Weights of a small mixture-of-experts language model, trained from scratch on English Wikipedia.
Experts: 128 experts in each of 5 layers, 96 squared leaky ReLU neurons an expert, 2 picks a token, a softmax router.
Training: a variant of Adam for the experts, 662M tokens, 10100 steps.
Below are experts of layer 4 (counted from 0) of a mixture-of-experts language model. Rows are named router (the router's row for the expert), down (a neuron's output weights, with its number) and show model dimensions 0-127. Each number is 128 + 32 x the weight over its row's rms, rounded and kept within 0 to 255.
Before each expert's rows: a language model's description of what the expert responds to. This comes from a sample of Wikipedia text that the model never trained on.

# expert 19
Proper-noun starts after "the". Opening piece of a capitalized name or noun after "the" or "of", often in church or European history, such as Cat-hedral, Re-volution, Di-ocese.
router [179 209 113  81 156 139 151 118  78  85 181 184 113 149 173 117 146 122 136 140  73 137 119 103 132 148 119 107 155 162  91 129 144 128 138 129 146 183 121 143 101 144 148 167 176 110 106 159  79 101 102 116 141  87 149 162 138 156 122 183  73 157 172 118 149 142 116 119 111  90  97 105 122  69 168  86 128 196 101 114  76 149 154  85 128  65 126 126 111 172 168 164 138 152  89 180 132 159 158 126 125 115 140  96 120 121 144  91 165  83 150 134 135 133 177 130 195 183  76 109 177 113 131 138 188 125 131 187]
down1 [167 146  57 141 180  96  95 112 114 143 176 135 148 148 132 159 161 124  98 184 109 133 149 180 144 111  86 156  71 110 150 103 126 124 145 158 169 147 118  56 118  78  75 162 154  73 136 126 129 102  76  97 144 102 161 163 124 148 185 106 115  96 137 190 143  85 110  86 127 126  69 122  92  77 104 158 124 109  84  71 177 188 149 167 142  76 132  86 162 149 153 125 126 127 135  86 143 159 156 142 159 161  92 103 134 115 136 169 165  94 114  65 152 138  85 151 146 149 120 156  69 152 152 132 172 122 110 155]
down2 [138 159 161 122 148  90  94 133 108 150  72 161 149 144  92 135 160  98 136 172 162 156 103 134 108 143 130 100 193 107 147 123 121 140 140 110 151  62 143 151  99 108 123  65 147 152 180 119 116 141 151 163 125 125 141 110  79  81 137 103 113  97 132 143 137 119 140 168 169 128 159 190 118 140 107 222 138 125 110  64 163 134 193 141 113  96 129 105  92 104 101 166 108 174 137 145  44 121  78 128 138 116 131 171 141 181 135 153 113 126 174  80 135  79  90 177  99  65 175  94 125 133  66  73  93  93 122 110]
down3 [104 139 162 152 124 120 132 182 134 168 147 162 159  92 119 135 172 109 149  95  79 205  78 103 122 146 138  79  82 139  82  97  87 148 154  52 199 155 112 153 192  92 132 115 168 138 192 107 155 159 154 164 127 183  87 125 161 147 105 180 124 109 105 149 151 112 125 151 150 130 133 153 180 175 129 162  96 120 111 124 151 102 126 148 148  94 135  93 127  94 190 126 164 154 138  99 149 162 135  62 117 133 131 183 156  97 169 138 122 153 130 163  82  98 139  63  75 151 120 106 105 118 106 159 142  67 141 100]
down4 [146 128 139 119 162  89 127 115  85  84 195 118 159 120 141  79  99 170 120 204  93 108 125 184  65  64 134 130 162  77 193  96 150  95 158 147  84 116  99 139 124 140 146 158  98 133 138 127  80 130 150 132 106 159 131  84 141 200 186  97 158 148 160  99  53 101 111  81 113 166 114 135 134 107 179 118  68 139 101 124 134  94 152 125 185 108  67 146 113 148 185  95  48 127 153 112 142 160  84 141 153 134 136 118 160 132 140 126 171 117 122 169 127 109 105 103 103 135 155 127 143 121 189 142 150 158 124 135]
down5 [137 103 156 120 114 123 130 108  94 107  69 196 106  91 116 130 106 101 123 153 107 151 156 110 119 126 188 130  62 159 190 125  90 115  79 123 128 148 105 122 174 121  72 146 108 187  77 131  97  90 155  94  85 227 100 197  79  90 148 167 101 135 110 130 160 136 121 115 112  90 121 167 150 134  85 108  89 200 160 110  89 114 121 127 131 120 153 130 130 129 129 127 119  96 101  79  76 109 170 136 119 147  90 176 146 161 124 119 100 102 118 133  47  80  70 129 181 144 148 138  97 106 141  82 103 138 113 121]
down6 [ 95 132 126 101 130 123 102 114  96 116 165 143 152 161 135 135 113 154  97 171 121  96 152 136 112  77 142 100 140 111  91  58 140 130 163 127 135 162 124 121 113 149  85 198 131 172 103 127 106 153 136 124 191 126 149 110 119 171 122  71 175 127 109 118 120 189 142 159 133 105 150  91 103 131  76  85  97 144 121 214  91 135 114 102 200 222 103  88 143 135 105  61 179 102 125 135 143 106 155 127 144 152 143 125 147 197 146 170 159 100 184 113 149 173 206  96  49 125 163 129 131 125 118 115 156 132 144 126]
down7 [116 168 163 127 137 166 128 134 155  98 137  70 132 175 102 161  95  81 111 109 102 136 136  89 132  92  99 163 157 108 124 104 160 176 163  83 147 169  96 116 109 187 151  91 170 194  86 125 133 166 146 126 154 144 107  42 113 146 126 124 138 118 110  36 105 144 103 155 141  56  88  72 166 136  94 129 111 167 100 140  83 216 134 145 123 102 154 157 113 140 155  76 151 105 124 112 145 193  71  92 126 100 175 134 100 148 112 164 132 164 142  98 126 150  88 165 127 141 181 165 144 105 134 116 123 132  94 142]
down8 [ 86 145 118  83 132 140 149  97  60 110 159 102 158 173 147 126 178 132 149 114  58 127 123 118  90  78 106 171 139 176  94 110 119  73 123 103 213 145 129 131 103 144  77  95 144 114  97 124  98 155  82 141 154 182 143 146 116 126 152 124  86 150  80 155 149 138 172 177 158  93 140 128 162 118 117  98 105 129 156 173 150  79 125 140 125 172 168 148 135  82 131 128 121 158 125 151 135 113 185 119 163 151 203 135 107 154 153 189 164 148  91  98 209 142 145  77  76 138 136 110 138 102  88 190 166 137 149  95]
down9 [135 141 120 142 129 140  85 135  99 113 148  96  68 128 154 140 110 121 124 147 152 147 142  66 158 130 157 182 118  68 158  38  85 133  93 131 169 100 109  95  99 142  87  87 102  84 132 143 151 143 174  78 117  83 104 152 161 120 151 148 150  85 149 119  98 130  98 137 160 137 178 158 133 122 123 172 147  47  61 177 212 137 177 101 157  94 148 201  72 130 110  95 186 122 127 180 150 127 151  91 162  88 167  90 170 127 166 137 141 139  81 124 121 168 120 137 138 151 123 118 153 133 145 152 116 106 140 163]
down10 [165  74 157  97 153 101 144 142 106 119 167 142  79 116 114 139 159 152 148 139 116 131 168 162 108 132 161 150 166 203 141  85 162 125 153 157 153 114  91 107 146 138 119 135 186 174  67 112 121 114 168 119 128 157  77 143 141 145 173 100  65  98 159  97 138  49 134  47 133 102 145 117 118 104 168 157 148 159  86 111  71 140 167 102  44 183 155  91 125 120 124 194 153 153  93 107 100  94  77 149 139 173 134 117 119 130 155  71 125 166 105 141 151 133 116  81 136 141 139 159 148 166 150  88 105 119  93 172]
down11 [134 157 123 158 153 114  85 167 217  96 136 128  61  94  83 110 131 130 117 129 135 249  78 150 135 170 142 126  61 122 124 164 166  77 132  89 176 151 126 156 133  83 162 144 113 136 182 124 110 131  90  89 151 100 145 104 146 183 119 144 107  79 184  99 113  97 131  91 117 107 159 112  93 108 109 126 127  82 102  81  99  96 171 112 111 155 186 157 117 107 141  84 169 176 159 166 150 134 143 109 157 136 136 124 131 135 138  52 148 145 181 143 136 119 172  99  99 112 105 141 129 178 132 138 102  94 133 116]
down12 [173 108 133 184 170 183 126 148  93 117 134 156 119 180  92 104  87 148 191  95 126 153 182 101 108 185 125 117  95 159 121 121 158 121  82 197 113 109 107  84 209 112 110 144 124 159  90 132 164 138 129 111 138 128 123 148 149 154  96 125  65 138 117 117 175 147 164 112 141 120 128 151 167 118 211 178  99 140 144 175 144 168 127 134 112  75 159  63  87  94 114 153 184 149  71 150 144 142 128 141 115 148 173 102 125 155 137 102 144 116 124 189 124  87 147 152 120 188 113 198  91  89  96 137 123 140 122  94]
down13 [107  97 154 152 114 110 128 118 187 111  87 115 168 158 172 170 126 117 175 133 194 130 123 132 136 135 120  89 124 172 154 128 115 110 126 147 158 139 162 145 120 124  59  89  99 162 184 155 137 143 159 146 155 141 152  94 164 157 157 122 178 190 116 169 178 115 192 169 158 109 212 151  87  83 140 177 153  95  88 128  63 157 129 122  64 166 157 181  70 124 142 116 126  93 183 148 132  67 110  84 127  86 152 101 118 132 125 115 114 139  86  66 132 112  72 100 119 106 139 128  87 146 118  97 162 139 118 136]
down14 [168  78  89 156 134 122 127 142 118 120 125 169 134  96 131 148 132 175  81 112 175 114 129 185 135 139 130 112 147  93 185 103 118 155 110 157 172 162  74 101 141 109  73 115 112 148 143  78 164 152  91  56  96 103 164 136 140 179 224 103 151 132 129 147 121 149  80 171 154 141 143 115 143 131 134 163 138 124 151 104 135 188 159 122 150 148 128 152 159 106  68 132 108 108 118 126 154 192 165 129  59  85 144 135 179 157 180 146  95 129 149  34 151 134 121 129  99 138 138  90 159 135 139  85 121 203  94 103]
down15 [ 73 132 125  88 142 144  91 106  78 102 131 119 114 100 117 143 113 130  64  57 123 139  94 152  93 111 104 145  79  77 189 141  94  87  70 156 129 100 106 155 126 125 162  95 103 100 101 142 204 172 124  86 137 119 128  86 132 106 111 106 144 132 102 114 103 123 133 135  88 152 165 154 155 145 131 106 132  86 146 143 154 170 135 144 114 208 165 177 132 220 108  99 135 116 104 121 143 160 106 129 115  86 192 128 179 109 153 205 134 147  69 174  66 105 148 136 145 143  65 148 103 148 135 165 135 125 139 167]
down16 [ 71 111 161 115 125 128 100  94 156 165 115 156  98  51 150  93 117 122 179 130  93  92  90  98  99 113 148 154 122  84 104 109 116  79 124 141 127 114 137 172  88 119 132  90 158  90 157  89 124 168 157 157 126 132  82 110 130 106 116  94 184  89 188 144 123 129 131 141 143  97 205  86 103 111  91 105 159 166  94 116 135  56 118 147  92 153 101 136 117  89 182  81  76  95 103 185 107  56  59 148  87 109 103 133 138 125 187 127 134 108 145  64 129 120  85 115 100 149 150 139 161 157 141  84 145 177 113 123]
down17 [144 185 154  97 155 147 133 182 158 119 134  95 160 113 122 135 147  60 111 152 137 121 100 162 115 169  81 170  68 132 173  97 123 120  96 128  98 131 136 109 115 115 220 115 151 122  84 179  94 115 159  94  37 136 151 202 119 127 155 168 106  68 133 163 109  90  85  92 129  92  62 128 131 110 128 142  86 135 113  97 124 126 130 188 121 124  99 136 183 161  81 124 103 145  97 107 148 135 165 125 110 215 115 170 134 160 136 107 136 110 159 151 126 126 117 132  82  65 160 148  87 129 127 171 126  83 135 112]
down18 [121 141 106 133 151  98 110 162 155 179  94  95 124 159 116 164 141 111  71 136  72 141  51 144 105  97 174 142 111 200 172 175 112  81 140  56 105 100 190 216 153 119 135 140 104  97 111 114 107 124 144 195 114 133 165 135 146  67  90 134 128 158  94 128 126 106 128 179 113  92 183 184 154 114 107 142 152  88 117 134 137  83 145 155 166 154 142 134 126 154 105 175 130  82 147 145  60 130 133  64 123 100 136 159 122 168 132 116 117 171 134 120  64 146 111 114 127  74 130 107 143 127 112 142 100  91 173 102]
down19 [138 126  94 139 126  86  62 147 128 184 174 153 129 162 171 140 127 123 184 125  57 136  82 122 151 114 172  54 158 136 194 182 103  72 139  83  96 105  88 143  99 132 114 171 179 159 135 145 138  73 177  72 129 156 150  89  67 119 165 153 148 127 109 138 161 143 139 133 101 163 167  97 141 112 196 146 156  99 110 148 157 153 167 110 184 150 110  93 145 142 123 133 150  94 114 148 167 140 118 164 158 131 115 136 128 127  59 129 169 113 143 120 149 145  99 140  85 117 160  93 135 129  62 105  93  79 155 174]
down20 [128 112  79 140 145 103 162 151  82 102 164 148 149 114 132 179 161 113  89  76 145 114  78 156 127 111 133 166 111 112 161 131 169 177 179 147  93  44  87 178 107 109 170 123 147  95 161 166  78 161 144  93  71  64 120 136  44 144 106 108 198 187 124 106 163 153 121 125 107  81 130 127 138 117 159 132 120 140 136 142 165 179  88 110 170 121 148 108 116 131  91 117 161 106 123 144 134 110 123 120 144 162 140 122 148 150 148 124 150 133 156  91  57 140 112 139  78  86 104 106 116 178  78 139 217  99 110 144]
down21 [122  88 190 161  80 148 151  79 119 151 107 107 122 144  73 156 196  44 147 138 122 121  82  89 104 150 124 162  72 120 128 133 168 168 141 133 105 106 158 118  96  91  94 153 141 108 102  91 170  91 141 168  87 143 131 184 140 116 125 143 158 121  92 134 103 108 199 109  88 130 136 125 199  94 143  48 151 152 111 151 133 146 145 112  77 181 119 162 153 113 115 155 144 147 168 138 130 126 139 131 152 178  92 133 151 151 126 126 154 112  53 169 137 177 101 109 173 182 187 145  85  91 106  82 156 133 127 122]
down22 [150 160 175 147 188 153 131 195 164  81 146  96  75 176 126 111  97 160 152 115 109 126 122  74 160 145 159 130 127  62 101  99 102 127 111 112 118 132  95  69  94 172  78 177 128 124 181 134 179 114 154 127 140 148 147  70 122 148 124 219 129 144 150  99 157 166 140  96  93 169 102  71 170 125  99 162 120 148 119  82  52 147 136 164 129 133 183  93 136 116 120  96 125 153 176 170 127 143 151 118  99 102 170 114 127 147 123  80 112 148 157 113 127  90  83 151 133 115 149  95 137 136 198 140 152 172 132 174]
down23 [146 119 142 112 108 178 132 135 151 116 146 170  98 124  49 132 121  71  98 106 120 106  86 176 133  91 115 120 195 110  80 139 108  85  99  92 142 138 136 180  61  95  79 139 205 166 115 134 133 115 162 168 115 131 154 132 148 102  82 147 165 153 115 108 137 176 138 112 128 195 164 129 193 152 114 146  82 148 110 119  67 156  69 158 159 124  50 123 140 127 192 143  90 139 126 133 154 123 164 107  78 145 128 109 104  94 156 161 137 114 118 123 147 129 193 122  48 141 155 124 106  91 142 108  95 127 147 171]
down24 [118 161  88 146 188  90 118 178 119 128 138 172 198 125 143  84  89 168 113 157 106 158  98 108  76 168 110  31 108  82  72 141 136 176 105  83 126  51  95 104 120 148 152 146 109 138 165 100 130 109 130 175 133  98  99 137  77 112  84 143  97 111 151 112 118 160 111 170  46 130 103 168 140 118 136  88  97 114 147 155 138  72 149 124 149 124 107 131  75 125 125 174 102 162 134 131 162 107 115 145 157 126  65 100 115 131 137 124 131 116 127 144 116  94 158 121 161  94 187 115 133 128 106 169 132 100 125 226]
down25 [ 96  83 160  92 114 122 134  88 137 138 144 129  93 136 181  91  71 178 130 169 165 145  41 155 120 146  75  65 128 135 157 129  99 103 110 112 137 128  94 153  79 191 175 132 129 159  83 156 111 132 142 130 166  92  92 109 142 162 111 154 151 100 126 138  90 169 117 130 181 147  85 108 147 136 109 172 103 126 138 100  95 200 154 106  69 172 133 117 142  91 109 149 179  92  33 112 183 103 175  76 109  91 145 136  97 109 136 128 134 172 153 160 173 128 153 174 154 145 102 121 101 128 114 121 118 139 114  75]
down26 [ 82 114 157 178 144 117  85 122 191 148 143 194 130 146 140 164 118 122 112 143 191 126  80 132 118 135 170  82 124  84 120 155 119 126 121 176 113 125 166 151 144  58 128  60 129 155 143 131 146 130 155 148  94 145 156  69 113 133 110 152 160 173 134 114 100 139 179 138 155 154 141 142 167 161 108 117 127 158 152 139 146 158 116 108 134 169  83 139 110 150 138  91 146 158 132  51 149 134  97 159 101 156 189 128  91  87 102 172  80 140  98  87 111 150  72 191 135 120 217 136 126  76 147 175  55  96 152 143]
down27 [160 144 180 116  88 153 149 123 152  92 114 176 174 151 101 121 131 192 157 120  99 128  78  98 143 136 148 132 116 119 113 106 140  96 155  66 134 123 112 123 181 132 155 110 106  72 140 148 158 171 132  89 165 130  70  95  85 125 131 164 124  61 127  94 133 128 158 177 147 152 122 178 153 171 171 146  72  92 141 192 172 163 119 138 163  77  87 190 186 128 157 118 115 103 109  97 170 139 107 113 107 117 153 152 133  66 102  84 117  76 121 186  84 156 110 100 135 118 123  88 141  61 114 114 173 107 178 118]
down28 [111 132 100 157  97  81 173 155 187 145 105 111 137 128 156 128 152 117 132  89 158 133 171 138 136 174 147 126 139 150 117  73 106 112 184 117 214  85 108 103  96 169 138 148 123 168  94 184 156 162 111  94 123 107  91 142 168 105 107 143 190 159 106  92 101 168  53 117 149 160  99 129 141 146 165 147 161  65 166 157 118 114 118  94 110 147 153  90 156 154 121 185  90  94 102 130 129 148 121 107 125 109 136 101 106  96 190  77  98 140 144 132 177  69 158 134 153 129 100  87  82 181 164 143 168 202 124  92]
down29 [165 106 136 148 131 110 116 104 226 136 116 146  81 162 100 172 162 111 150  83 160  49 144 144 153 126 136 116 103 141 192  38 106 130 139 155  99  42 131 106 128 162  97  76 173  68 132 130 147 161 162 180 162 146 185 192 151 138 131 111 141 155 104  81  66 133 126 161 141 150  85 123 122  78 134 100 121 124 100 116 128 138 155 133 143 128 149 122  84 158 132 143 155 144 117 114 122 120 176 108  76 124 155 153 145  90 139 123  91 154 139 188  86  78 131 171 178 107 125 143 141 142  96 117 105  77 135 106]
down30 [156 108  92 140 182  95  84 119 112 141 134 160 136 134 168  97 122 171 152  86 146 155  96 206 185 105 176  86  94 127 114 175 111 141 106 126 126 161  55 145 134  97 148 136  53  84 120  61 177 145 149 157 133 184 137 118 132 180 116 136 132 113 109 139 124  91 181 125 145 113 114 173  99 149 120 109 103 152 125 133 118 167 131 143 211 160 148 109 124 110 123 182  66 137 114  84 190  72 175 110 148 123 130 126 109 102 138 135  74 168 122  93 147 160  88 107 100 128 165 118  98 137  78 134  67  86 111 152]
down31 [140 126 121 177 148 182 135 151  85 119 155 190 138 133 148 150  96 154 165 110 228 128 118 114  73 144  91 129 160  87 127 147 130 165 123 126 141 140 155  90 111 129  56 138  96 116 182  99 159 136 150  92 148 137 187 124 120 187 168 107 143 132 168 123  82 198 178 147 123 116 108 127 129 152 103 152 109  93 167 126 141  75 147  91 165 107 167  99  99  99 151 103  93 135 100 156 157 148 118 168 140 133 116  77  84 129 135 114 196  86 121 128 154  65 110 143  55  82 115 132 105 151 104 201 147 151  93 149]
down32 [138 136  80 156 149 129 125 172  63 145 145  91 136 139 101 154 101 154 184 176 100 147 158 175 142 141 167 136 104 138 113 114  37 104  77 135 175 147 163 115 153 175 140  75  98 120 144 129 118 124 173 153 104  65 153 126 144 157 109 145 169 158 131  58 102 139  94 188 124  87 146  96 146 128 107 140 130  67 122 155 157  42 112 145 103 100 114 199 138 136 112 116 101 132 164 160  98 119 132 156 145  92 155  94 193 188 124 133 132 178 108  66 113 162 175 167 133 125 138 112  98  99 168  96 132 140 148 154]
down33 [135 198 103 118 154 170 149 116 120 107 136  70 128 119 136 108  73 220  94 120  89  88  98 179  82 137 140  70 141 160 127 154  83  70 135 151  41 114  78 135  87  98 103 144 128  96 131 132  82 158 136 130 113 157 125 112 147  61 177  97  82 132 180 124 148 137 102 107 155 123 110  58 106  93 144 113 105  61 102  83 105 137 127 128 120 101 155 150  88 137 160 195 113 159 150 147 112 113 107 103 150 108  98 124 154 107 142 119 129 135 177 105 100 131 135 132 102  92 128 147 115 151 151 159 112 191  54 156]
down34 [ 81 126 123 206 127 142 127 193 127 101 114 146  96 145 146 118 149 134 121 118 110 136  83 103  93 125 173 148 142 150 137 150 123 135 117  50 122  90 142  72 116 145 122  78 162 156 152 138 146 124 141 178 128 139  88 159  69 163 114  98  75 122 156 115 109 136 149 139 140 160 185 168 109 175  82 120 111 120  95 169 160  64  65 105  95 190  95 126  91  68 153 152  83  75 124  70 151 142 155 122 126  60  86  85 147 133 155 111 129 107 104 136 122 100 146 111 143 123 110 165 104  78  43 173 134 121 137 170]
down35 [165 101 125  42  98 139 160 157 117  83 114  98 154 125 154 126 131 128  91 126 174 128 120 111  82 166  92 148 125  86 119 127  79 138 147 122 147  85 155 100  91 102  98 120 176 109 119 144 140 118 174 153 135 129 163 115 148  86 118 156 121 135 157 127 145 172  98  67 118 157  78 173 154 132 135 139 137  70 235 121 114 179 141 113 137 122  76  93  95 139  65 128 134 165 135 120 160  80  69 129 128 103 176 176 114  92  91 103 216 160  66 154 112 121 126 146 169 149 104  90  96 105 170  89 100 143 132 111]
down36 [173  93 107  92 152 186 123  92 133 139 105 128 140 119 148 122 151 110 120 139  80  84 131 132 104 113 157 141 109 213 130 158 131 144 171 127 109 164 154 160 162 142 112 133  99 197 141  77 158 114 104  73 110  67  96 110 121 114 150 144  73 135 104 101 187  90 105 130 113  93 120 135 160 113 213 150 123  66 133 205 166 119  79 142 136  75  87 133 122 147  63 128 151  87 116 154 126 115  63 163 129  49 112 157 167 200 130 172 139 125 132 150  94  92 109 109 158 133 118 110 105 157 121  98 115 153 110 155]
down37 [138 114 137  94 141  99 115 128 144  98 174  91 151 106 152 119 115  95 117 108 121 116 153 135 120 141  75 146  99 141  53 134 198 128 134 118  98  43  91  72  87 149 179 153 111 164 183 165 122 152  88  87  82 150  88 102 162 108 155 163  96 103 111  96  37 161 122 118 100 113 104 135  92  91 110 126 142 165 146 195 109 111  97 144 118 125 194 133 119  94 107 106 107 181 141 133 111  88  86 153 200 107  76 150  95 102 110 149  90  94 132 180 114 109 175 172 132 157 117 148 160 106 131 126 106 164 177 116]
down38 [ 87 110 173 169 167 126  74 133 104 120  95 128 118 110 137 124  86  88 102 148 118 120 128 140 116  79 135 105 110 105 100 155 132 133 150  92 145 100 107 109 140 141 171 174  81  49 135  98 125 115 137  98 167 108 107  49 149 120 116 143 129  74 118  95 124 109 153 164  87 144 191 131  65 155 143 129 181  78 200 192 165 135 102 170 129 144 134 126 129 146 130 130 175 100 194 185  93 138  96 120 184 138 150 171  84 142 109 174 151 138 147 126 152 166 136 187  99 110 151 154 157 107 146 132 221  89 137 152]
down39 [106 125 105 154  79 124 115  79  95  55 113 121  81  87 151 140 112  72 136 123 133 143 117 127  85 128  98 106  89 151 119  65 118 130 112 110 199 129 185  59 152 149 119 120 124 134 146  80 123 135  57 138  90 140 137  85  81 159 185 170 122 122 190  72  91 122 165 194 134 120 171 104 126 121 146 168 129 118 143 244 140  90  74  97 105 114 113 145  80 125 142 121 118 115 177 119 132 167 132 177 153  79 116 147 117 115 133 155 129 139 138 175 132 150 128 121 115 133  82 142 134 146  95 161 155 159  96  87]
down40 [160 143 159 119 151 102 131  77 189 120 173 149  96 146  91 114 153  83 124 137 166  90 119 115  49 117 140 183 132 171 147 148 133 124 101 148  75 116  64 166 133 128  74 102 102 110 138 132 167 206  89  94  88 126 140 128 158  91  90 115 116 146 152 175 148 169 158 115  89 116 172 133 116 161 134 104 129 157 134 130 137 152 132 102 180  97  92 104 154 187 113  96 155 210 161 116 119 123  96 134  95 129 105  82 135 147  88 122 179 110 144 109 139 200  85 137 144 122  55  71 133 140 129 170  88 149 161 173]
down41 [124 155 117 121 149 142 108 165 130 112 141  83 100 121 155 157 131  67 134 132  72 114 172 107 128 136  47 148 153 115  98 124 117 189  78 122 123 216  89 124 113 108 131  89 129  81 115  51  94  85 145 129 178 161 139 113  80 168 128 128 195 131 101  87 145 144 139 100 143  86 183  95 155  84  91 120 153 126 199 132 117 153 164 144 161 135 145 116 167 147 191  98 114 117  81 137 126 128 128 109 175 119 149  79 113 149  99  57 200 160 163  65 122 161 143 159 127  98 123 139 101 140 103 166 138 136 132 133]
down42 [198 105  81 143 164 100 107 118 146 124 172 132 104 185 132 103 157  97  66  82 154 110 136 126 154 149 139 104 132 149 136 104  59 152 111 104 132 118 167 105  83 121 159 149 126 132 160 191 129 150 163 122  74  99 137  84 118 170 158 119 147  94 127  96 190 131  92 134 149 177  98  97 147 154 112 179 118 153 222  34 177 133 183 166 134 103 105 136 159 134 116 136 108 120 160 159 147 181 147 132 167  87 180  99 142 138  83 146 129 154 186 171 135 136 145 156 171 141 113 132 132 192  92 125 151 117 120 131]
down43 [133 144 152 168 125 164 111 109  74 154 111 132 158  87 146  83 132 110 120 141  82 154  44 133 121 206  99 158  99 154 161 121 130 141 107 158  58 114 136  91  99 111 126 255 101 100 103 192 138  96 110 110 116 106  93  74 151 159  91 160 126 125 138 117  93  93  96 127 115 134 101 154 104 155  90 115 135 109 137  90 155 145 124 146  93 108  96  90 211 106  91 148 122 136 120 169 151 166 126 115 154 187  82 115 131 131 142 142 116 157 141 154  70 120  98 127 113 107 130 107  87 146 145 179  84 169 149 125]
down44 [152 114 137 147 112 143 133 124 186 178 113 170 132 111 152 112  89 175 167 157 127 115  91 183 160  91 106 112  90  80 230 136 137  94  88 106 167 156 133 136  79 113 122  69 118 187 180 122 120 110 146 133 125 135 152 154 140  75 140  37 153 119 107 101 133 106 106 171 136  98 117 112 120 109 156 128  68 153 122 132 122  98 112 128 163 174 202 160 122 152 169 140 102 111 113  75 135 142 182 114 149 170 128 105 156 106 132  94 130 141 136 143 119  69 131 123 106 111 143 110 110  74 115 149 137 182  43  69]
down45 [115 176 181 152 122 143  92  97 123 127 136 137 156 122 108 185 121 133 108 131 101  90 119  92 154 145 131  95 131 191 138 123 174 118  82 147  65 107 154  83 134 131 178 175  68 125  81 117 141 119 130 111  91 138 137 146 152 125  64 198  86 122 164 139 112 126 145 140 123 133 108 159 115 137 127  84 132 149 129 151 148 144 112 132 124 127  71 186 106  68  86  94 167 146  88 120 189 190 131 117 114 131 119  99 180 167 128 108 124 159  69 150 198 197  81 104 136 154 144 107 149 213 161  86 103 168 153  89]
down46 [145 136 149  64 142 152 140 119 118  97 137  49 155 159 131 113 167 117  64 175 147 164 155  78 164 101 119  87 107 117  90 166 170 159 130 122 169  90  87 153 153 122  78 149 123 132  97  81  90 132 115 106 130  86 122 161 214 131 164 144  58 126 148 175  54  71 148 134 100 166  88 209 129 131 150 107 129 174 112 144 153 120 111 143 160  90 135 143 107 117 141 150 129 193 165 125 100 104 156 122 114 159  92 106  87 106 144 152 152 104 165 137 108 138 151 164 155 158 179 172 179 107 123  93  96 135 151 107]
down47 [132 127 157 135  61 146 107  71 164  91 176 172 122 107 140 166 167  75 108  80 152 146 129 153 151 140 179 162 142 146 157 169 137 201 174 123 116 121 183 194  81 106 186 103 101  60 112  69 153 136 145 193 143 140 147 118 179 141 152 115 152 119 113 106  88  67 106 102 191 112 127 104 106 132 108 107 105 145 108 134 110 105 134 167  92 157  90  93 132 111 179 100 141 133  92 112 154  83 160 130  92 169 148 114 117 159  89 124  82 145 127  75  75 139 105 107 104 138 110 138 176  94 142  95 170 106 150 107]
down48 [119 160 119 148 205  36 141  93 119 130 181 135 125 132 107 146 142 143 135 152 166 109 102 144 172 120 158  91 104 124 135 110  76 110 113 123 154 145  60 104 146 115  86 107 130  59 167  94 108 131 115 154 123 121 113 177 120 154 100  87 118 171  84 130 250 176 121 141 165 106 131 175  91  73 109 142 146 120 145 111 155 138 111 131  91 138 173 173 156 112 159 141 124 125  99 158 112 200 160  88 156 146 169  97 120 118 116 120 156 125 150  64  97 177 181 136 136 152  85 120 101 136  80 138 112 116 118  81]
down49 [ 75 116 122 118 116 196  94 150  90 111 146  80 151 120 197 116 137  83  50 108 121 121 142  90 144 104 118 164 181 126 152  98 117  99 163 135 148 118 127 173 128 133 133  99 142  96 106 150 187 133 117 122 172 148  54 144 105 108 157 102 142  85 103 219 113 115  95  64 127 101  94 126 143 161 145 135 175 143 165 125 163 122  70 137 150 114 144  98 129 112 105 112 125 114  64 127 137 156  97 164  82 110  72  87 112 113 155 103 187 106 119 202 117 185 101 144  98 113 126 127 100  98 137 107  52  89 123 141]
down50 [146  99 114 121 131 153 128 152 114 114 100 180  92 133 154 118 143 160  68 139 105 106 100 140 138 111 175 113 209 153 178  60 134 129 101 166 157 104 129 156  95  54 145  84  84  81  90 163 125 175 161 145 110 147  93 135 138 101 189 100 120  98 161 163 237  91 124  35 157 143 195 113 105  69 129 142 125 143 142  81 120 119 117 127 110 104 113  91 136 119 143 153 169 161 123  97 112 100 157 138 123 145 107 144 120  80 145 121 165 136 120 143 138 134 146 143 152 157  95  66 140 140 116  74 165 115 166  88]
down51 [111  76 122 119 118 142  52  70 155 118  67 122  95 146 139 119 176 194 120  99 137 180 109 145 134 122 104  89 130 108 108 111  96 167 178 127 102 106 108 205 116 126 153  92  96  85 135  96 116  96 100  74 102 132 167 148 118 118 133 106 120 107  94  95 133 120  88 133 170 140 170 112  98 111 159 132 166  96  97 166  99 194 115 115 117  99 118 145 178 202 154 129  94 128 130 112  93 106  74 137 151 108  63 171 215 100 150 144 115 164  50 105 117 142 126 111 131 114 130 114 165  78 157 177 129 154 103 155]
down52 [134 124 162 158 150 139 122  79 133 144 161 102 196 100 125 162 165 148 116 159 168 123 129 162 131 142  73 106 126  99 109 151 154  65 119 104 102  66 137 160 124 168 148 153  41 122  89 109 109 101 169 139 129 176 129 102 174 122 148 102 150 124  81  99  53 129 102 109 159 161 130 144 155 123 136  93 148 117 194 184 144  61  78  95  92 152 149 135 111 132 140 146  92 135 163 193 126  80 105 137 101 176 125  80 126  91 104 135 131 125 164 138 156  84 183 156  81 112 108 183  85 140 152 149 107 130 166 191]
down53 [149 164 163 126 115 109  91 100 103  62 113 138 123  87 142 139  92  94 161  84 185 166 117  60 156 125  96 185  72 174  99  87 144 153 138 117 159 103 156 119 161 111 126 125 102 165 132 183  99  71 171 151 133 129  73 115  97 176  97 173 163 124 159 120 164 108  93 125 116 159 160 110 101  91 122  80 128 175 234 110 143 134 102 148 113 120 152  71 116 122  95 153  80 135 143 106 139  80 151 114 126 130  57 123 118  95 111 143 115 159 135 173 125 121 124 170 181  78 123  86 136 118 167  91 126 109  88  96]
down54 [193 119 138 105 105 145 102 178 128 122 188 198 119 181 142 132  57  98 106 174 114 135 146 114 131  81 151 105 129  97  72 144 183 135  93  94  67 139 116 139 134  91 138 107 136  97 174  83  88 125 114 144 108  79 159 130 129 151 185 148 146 159 172 137 112  86 118 105 135  89 106 130 145 153 155 129  25 135 117 122 111 139 101 128 140 157 129 188 115 135 187 102 155  88 115 145 159 119 108 116 127 126 161 149 118 139 109  85 105 144 150  84  74 113 117  90  84 125 171 197 105  33 159 118 135 105 135 153]
down55 [ 80 118 112 147 111  77 132 106 108 166 131 140 131 123  99 148 203 138 135 160 114 117 145  86 161  53 160 109 114 118 160 129 115 162 189 142  84 119 134 103 104 128 143 116  94 140  90 145  97 108 123 142 130 100 125 155 135  99 107 160 178 182 128 165  66 148 149 183 109 109  90 138  96 132  95 131 139  98 161  91 111  85 118 142 152 101 131 128 220 135 161 163  94 144  95 108 144 186 181 166 134 112  73  67 139 119 139  57 112  79 107 187 101 152 129  94 130 155  93  76 186  83 135 164 162 127 185 109]